Below are experts of layer 6 (counted from 0) of a mixture-of-experts language model. Rows are named router (the router's row for the expert), up (a neuron's input weights, with its number) and show model dimensions 0-127. Each number is 128 + 24 x the weight over its row's rms, rounded and kept within 0 to 255. Numbers have three digits each.
Before each expert's rows: "comes after" lists some tokens at least twice as common just before its tokens as in all text. This comes from a sample of Wikipedia text that the model never trained on. Tokens count by the router's weight.

# expert 127
comes after: "\n", " 3", "5", "1", "3", "."
router:152105104101104151109101107155103102106103106107152153149102106104103153149101151104102106147152155102134149152103156104153107156102102153158148105103154150104151154157149108119104157102153151155154106101154104151098105152105109098109145152152149154152156128151151150101149151105159155106150107152102156104150102155102105151104153103104149154151103156100152107150109102153150109104104
up0:126131107113151090109145119109118127094107113098129114129087139162147091118126142118133108161130158130162162103148147142183193111143147148115111146109136152155120099139150116158123122111110119131095149121061125150090119120166112114116150098169116138104141164112143109096131111084147137153158124096112129155139064127109072151109109099126148146133111137136128122100082145166149131094119
up1:121071140125111133115070173167101141140137160148114149123101134071113131148138170141057169137173120134137136171095152119118103109135136169127107111124107121127128125131112116071106182133152104154136148127145130160114140153125094133144153120118145151173134133131158105133128126115129107140139137119165151155174143122133138131159141107115078111128142149146121106128134085159126168092126

# expert 10
comes after: ".", " the", " in", " of", " that", " and"
router:148103107101101154111106105154104095110098102106156150150103105107108154153101153100104107146150150108131156153099152100153105151103097152159144106106152156101149151157148108126104157109152161150150108098150111153103106146105110103103151151157150152149155127158150158103150149105152152107155103150096152107151101153102099155099146102101151151151101148105153101151105106148156108108108
up0:155092101150065112124126121140131119150156136126123145098094120133125108131074126083135098129120153141137182106125128122113137119088122146122114125129119166121105149132127132114127142117146159161131145066149083142140121091106154130106150133163151122133127133097156134100102129125179153157136183149118133146123096124110063161094109126094138145108108153083141166115086151148129141155093
up1:095124136116146174142135155130132150139135143110115136168076139095121128105126182100121114150122133116107141134099151172140126149173101185116132118105150129128166099161142147116148115130152140145062127070159130102112144137102133093114146104130136137107145096143134150138132123088118135091105143155160130131137126127084115114113108164071145157105139103081087153158110114141136124083119

# expert 63
comes after: " |", "3", "–", "1", "5", "2"
router:150102102101103151107101106152103104104098101107151149156103111105099153156102154101106105146148155103138152155103157105154106150105099153157147103105150151100153156155149107119100153101151153153152106107155104149102106154102105103109151154154149150153153131154153153101150149106151154107151111155105149106148099151104100149100152103104148149153107156107154105149105102152152107102102
up0:091116110117099174170126168133178139115152128106118136124130124137100111143105159129070116156128143084163124152123154120105118144121102148105142119096127160109132115123139120119105111132161112163150091105112122135067149130119176135151093126120141106103098151064143112111152144115144156143153119161111123098142124099122112126075152143120154166132151167143119104117137108117133066163146
up1:114138109103128154168121131147133125135122167126150164145149171167130142148157095153090169131126091093141116098152137160101130171101093134122122155097122155100150079074116129118090103104140169134137160113143096130100119152123123086076093171121124145111133120128156136130141113123184132099149164121122123128174107118138090128107136130105161161126128167125120090127128133099125126093115

# expert 252
comes after: "z", "en", "ut", "d", " Y", "ran"
router:155106103105099150109102107152102102108102101108150153154102112102104148154103156105106101148156150102138150152105153100155108150105099157155146107100155150101147150154148105124105153107155151152153100098154105154103103151102104099106150150155155153157157126150153151108149151102152155104148106150107147105152099156103102153102149103104148152151103152105156102151105101148148110101104
up0:155113109084123132134109110092117119149144152119131122152118153107135142096099111127135083142126118081153129113116104121137097113127114102093097110117123094115131158161120144167091139100152151117153080136117105112128121076110123155127104068149152139113108158122120125106140103126145111066160094158077164126109120124167133079138148111123123151128164143107176107109177109135164138125103
up1:161111159125128142141074104136156118142118114132089142147087134092113126125107136104132166115140166110131132133131137102107135087135155153118104140116102141147129113140083125128129180125146148084141154136199103099116122121131129114176166143130131169129110174116120127109118116109138134124085124150139159118155110179120117174110138111118144103148056146179120097102099114112151125149100

# expert 115
comes after: " includ", " Ed", "own", " un", " ar", " such"
router:152102105101103152105101108157101103107103104102153150152105107101105149152096155105104103146148154101138152149103156106155107154107101152155149104101149147101155154161148107132108152102153158156150106101154103156097107151103103102107153153153149149150155129153153150104152152103155151108150108157099151106150102146103102155103151101108152151154100152107153105152108107146146113103104
up0:112124101098106156140137150110173110100135111137128103122175147154098153131103160110116160127120150121105116142116112084086136157102154135152127134135102154048146126147123122126127145098156130113110155125126155136100124112108105100120157151109155092116140144182089153136083143113146159118205104121132174147123130127107121115076154096107148105115137138127146100130128123112101138089154
up1:104087116113129149145157106153090092147101141126149112119149154115105137090124154177113139139132134159144110178122149157152093127142122099128143160078152132125148118119136141106117113128165116123102110112148144111133117157145087066137104129125176116112108160126158171124156143145150072085163125131153107117126139113106161117143141106181129094097095124090156127138167118131113108140090

# expert 52
comes after: " 0", "\n", " 1", ")", " 2", " 3"
router:153100108102102149109103106150104100103098103106155151153099109107100154156098153103107101154152151103142151154105156105154104154105102155155150105103152150103147153155147109122106155107153151152156105100154102153101104154104105099112152154152151155151151132151153152102151147104156152106151109151101152107154105155102101152104150107103151150152101153107151104151109101153148107107103
up0:143132160083116081120131078140121131170134120125176132072116159146157110118128137116138175127126125154086153121155153146120159127128117158143128120106118153103105119136142146149122131103111141095145151122149154094065171106144164115145159161158140134118150128091169124113142119103105140150115101138114115071102121154109122117109172109165133155128102128063122099128119140141132154151106
up1:106162078115095126114150101177110132135119157088155102126136154129098134149146149153086113169095122115148099113125149141156152174102148120121123112128113111142121127150095137146084152122139151178153124118157100150134101125118096180097121162168145138114137132155134130134121115090089113143128170100085125105165112151106162160115143120092134100147107149132131110108147107127133107178173

# expert 29
comes after: "\n", "r", "b", "p", "ib", "ra"
router:150105103100101151114101104153102101104097104108152152149102108106104156151102150102111100148154156107131152149109151105150110153105098154156149109102151150098149153153150108121104157106155144152154099101152104153102102153096108098106149152151154154157155125154153153099147150103151153111147110149109156107150105152102096153105152101100149152149105157104157105148105102155148110104101
up0:138095166160122096156127127115118107087077091166101131095125141078136089134125119149114160160120160099164113133106140115105132109138145139181176148109128096141154101137105142088070156137113096125135135100126114130089107151147149097133163167104139134145143125133128143139132156082153134115125141141133161089131098136130142134116154090118119181157107118137157123095109131110153130089146
up1:123115083107137126088153136144149129151135121128162146135136117121148146076128095151170147157172151167091136144100097146115111138108086155101099129144114105118126169111088121153110117106161138124142121095130124146082144128090110116156133144142133187145106177169125172114116184098115123115128131162135124140106120177098132173121098106137119127143104123121104141144129159128072117133139

# expert 177
comes after: " P", ".", " G", " 18", " S", " p"
router:156102107101101152104106105155105107108096106107154151153101102108100148154103152107099101148151150106144149150103151100150113151106100154158146103100151149101144152154144106131104151100151152157153100100160108155102105151106110103110153158151148157157154126153148155104149150106156151099145109154106150107146097157102099155097152101103151149158109155106151104148109103152149114102103
up0:123115158128096116082126085101130105115111112191131126145103090135173152121125129138159101187116130093145160112119131107131080126157120172128128124082143132107118155139138103091153103124117146121189089142130118110094110109104152138132136155157125133112117129145168166130101138094180100131132171125146116092115123137143106135126187128107113156136117158122122091096129138118151135120161
up1:125121097101099107137108097134114109126151125095135133135129135153102123128134098118110133146163121102125119155134103164127119154095129132139137114101126139069119112160114115121124142120139131139078172053090174122138103121122099096180164143134144106161136098103150130095145116093129155148176113192110131126098137122138128082142126092157084123114104122072119101101136156149136139134112

# expert 225
comes after: "\n", " d", ".", " was", " c", " rec"
router:155105105102099150107103103155102105106102102104149151153099107103102155154105153102104103145149152107130155151103156105153109152103099152156148107101153152101153151156149105133105155101152152155157102102151101152099105149100105101111153153152153151153150129154150152103149148104154149104149106152103153108149104154103099150101153106105147152156105151103154107149111104153151106102103
up0:118110127117111136136121131163128138102099144123160125158137174141126146169084139122142144161138136113113111125095108150151113160129116078167131129093160099120122105142147107163159074097145104154099121114133127143125112160131137093150107115140129143171153110179106118117180123142125149078165095107124153105148134153129129165104148131122164137160097133153142082127091100087155126082147
up1:116153139119133138132100072171114148100126116115130142162122134108094126125078094136078106141144139132101111131104130063156140161113158132161153104072174161125125118157112156153089143142177132149118181123082138087140129134127134145128110131129117111167133137084109151083117086113119124139129096126123107139113111152123112157107127125142183109171157129109106114122120122113121123102151

# expert 144
comes after: "\n", "|---|---", "|---", "|---|---|---|---", "|", "-"
router:152111100107115148114102099165105117112115109112144144152081103110107152156098144098098109139152144100122150153108152082163095156106104168148149108118138151105144143154143099116118142114160158154147111106145083145090110142107100100101153140148153157156155125150150153106150147113150144103155113144104157101158117172090101149115157104115151161144090153099143101160102105134144148102106
up0:110123123130136129114109130126096131126119093112137132096112145116144096149074149077135097132105153137123120120144090119144135132129143127135116110142121153058092129125142127151135106159126072105104151134121096126118130102157096099104120138170161172062068108131121103118097150105154155141124125104138132165085089183121087159135125106123085139098127113104125105123131116150156159139129
up1:132112132143144095095110111119099119112105115111106119199088111114154068121117162088128139056123113116136120165174146127153135124100099160134138127124137093136110120098120102127141105131115135166103087110117119138125108165142116136159090108110132184090146125107124146110150136135156116122113119122127128137114182150162116147148160147128141119159108113156145105160138154066119161106111

# expert 153
comes after: "\n", " |", ")", "==", " =", " =="
router:153104106104098149105102103149106105104100104104154154151099110109105154151098151104108101151153152105145153155104151105150110151103103156160151106104153153103151150153149107122103155102150152157153103102156102149099105154104108102107150151154156151152152119149149156102144152105153148107153105157106155106154106154098099156105150103102149152152103153102153104147112104147150106105107
up8:112133145133131087079122124137130139103155109140174158148112105128134118156127100122128092161121169115129110166120127158137111089152100179164125145137157130127111099168123128108131128128144111102145128079153121118122156130121102084099137130122148132122105118124125153126130116131143138163118168184133099120140115121142071127131100132114159165149097074136174120110072135086189090133132
up9:101095077115096128135139151117103119125154139133101110136070133125161154136122116136111091117169131120130138134111126129106144097141114107189188138118148119098103146151129118102130119149114126124116118096129075142169128116106116114110128144161126083128137125119201129116165134163168141177171128177116136125121124166109119134107155122115117168172147121103115136149130113077150146147105

# expert 248
comes after: ".", " |", "s.", " on", "rat", "In"
router:153106103100105151112102106153102100106101106107150151152101108103103154156101153103101108150151150102143156152105155102153110157107100151147143107103145155101153152155145108133099150103154152155155100106152105152100105152102104098108146153155154154157158125148151151101147147104154148103151105154103148109150100148096105155106152099106153150152102151102153100148106102151155113099104
up0:104153145100091121126090150175146124108180126117110159141118136111151130137135144125118172084094118176149167128138178079150130164079120113076123109134157159126100140144120118155090129103163132140144115144134127105149117117106106124133144163141143111159089117158121162117119135158142114121119135100145067142101111158087144104147113155130118126120137158116152125124124137164115146067146
up1:096083106136136167147158144101109095121137150127151111167112132086151122086104137146151093151094146139140159158104118115164137131108136140100116147165123149138137138165130097124097122139145131118176079140089116143110151156090134111132101125155136172107094162092130132123118158108130088098123146144127093132132121153108131149135095062136092131124160139097143156118120131133186084127130

# expert 133
comes after: "-", " \"", " pe", " (", "\"", "emb"
router:153106105103103153109102103157102104108101104104147157151101108103107154150101149104106102150152151100128151156104146106156108152105103154154150106101154153103151153156147104123104158101155148151156104101154102148107103153099107107108151155154152155153151122154149153102146152104154151104150109153107152104152102155100101156100151102101152150152101151103149102147107101151151110105100
up0:172126111140119135155182118149110103103125091121134146066147162095110107164078137095131123132117094108154155108143135123144143169141142144146118103126115145130168096178133121105123179157153128097145095144170113142139151159161157124100098149114153135152161146128104167087124150108147139111148124159132100107131116124138163097127126119111152140155118147111179135141100117093115137086124
up1:131126147148134105118120114146105142113114094141095126083109150130114145146136077077154112081147160092127127114147159082131134159146068124160126129190120112168138128135137122161170161080146109137175142101174139130105155148134112089152126138116115137122162121123122143123144139170117090128119103122124134136122103161147124135084143124104100136118123164074133114125145122153170094148144

# expert 170
comes after: "\n", " K", " J", " B", " —", "7"
router:150102102105100153109104104156106100107099103108152153152103108106106154151100155099104104150156151106134155150100156106152106153106103156154150106100152151099150155155155106115106157102155153158153106105154107149104101153101106102108149153152150153154150125148153150106151150100157154105151102154105153106151106150101104152105152100103154149155103153107151102142119105150149106105106
up0:169147122134113151126083132126099105107120106123116165175136085085117113132141121116142149093140106113138153144172163150143137123127113159129159098100079122096157149123124084084100119123139135163128126083125127078100108131136122169116145100148138125123148149146123142108102119140193121167142092119099141154173134108111106142111090117099078127131087123138127184118105125139144124112128
up1:111106145119125146141130114121107096124133118133126107131118129165131118103124118121127135117156127108132138149100138133108132123117118117137115189128111120115167133136148102140099140136174134195134128108175094103072169154115095107070136145109078120138103127138137117131144186109081143092083175121126121120111108114130071148162128122126122176121152108137154139119103137178134106182102

# expert 38
comes after: " S", " W", " t", " me", " w", "S"
router:150102104105101156105105105153101101106096105108153152150106105102105151152102153106105105149154154106141152152105152105154106152104101154159147105102155155100149151157149109121100153103151151151154105102155104154101104149100106105106149151157148153151155124149154153103150151103152150104151108154105150105151105154104100154101151105102154154153101156103155103149111105147149113104101
up0:154110142134164138115122103142137159103115159100114172108102161057146137097116116154124126112157140089138107111143160143121137126087127122103132175131125124173148115146116154135101108118105140144149099096107163140092106125125139093127114146110133091129059146148123154074160114109174068106129159180088115102117118117110135131151125104131137141120099103100145143152142135116125102132119
up1:152122180140114145123110120138105180116097120101148152164155167118140121144146138135118151147137147134155148088076150111160098125105131158125119123081138161116184115153088133113113145127142170132115085145088120145127128199115189069106134136123096102118151148091126146135158138116144140136127129154123135112155138160152130137114131099127110140120094158143157161158123132127118103127165

# expert 95
comes after: "\n", "|", "\"", "2", "3", ")"
router:154108108104104152109106104155101100108100106109149149151102110106102153149104151101103104149152153104140154152105151104155104153105105152155142108106150151100152153156150108120103152104153156153151101101157103153097102152100109100107151150152154150153155125154150154107148151101154150105153105154100152110150103152099098154102155102106153149155103154103153101152103104150149109104105
up0:136116141110115140125143160127125132137109112117150107116146143141095134130121140100121139141117160111097113131107133105114146127120141131168135153114104140128118090118128120130112126119122141141134130122086131147124056167076150110128195134143094083149133117158139100114150149067113148144119123153157142127158107140094128182191103161192150146092140166108099101089156151141120150110092
up1:126134173123061156150112147120126154115117135129127125137124067100149149103139107110143063084133098123147101143123112120150106155123112125160144121150107142106124127161130124113129151123147175117087137125104127124112118112089118156084129116142103116100159138172149165115128144120120122141123140080110115081151173096098071109120126107121131101157120136094113096140156114164099170110151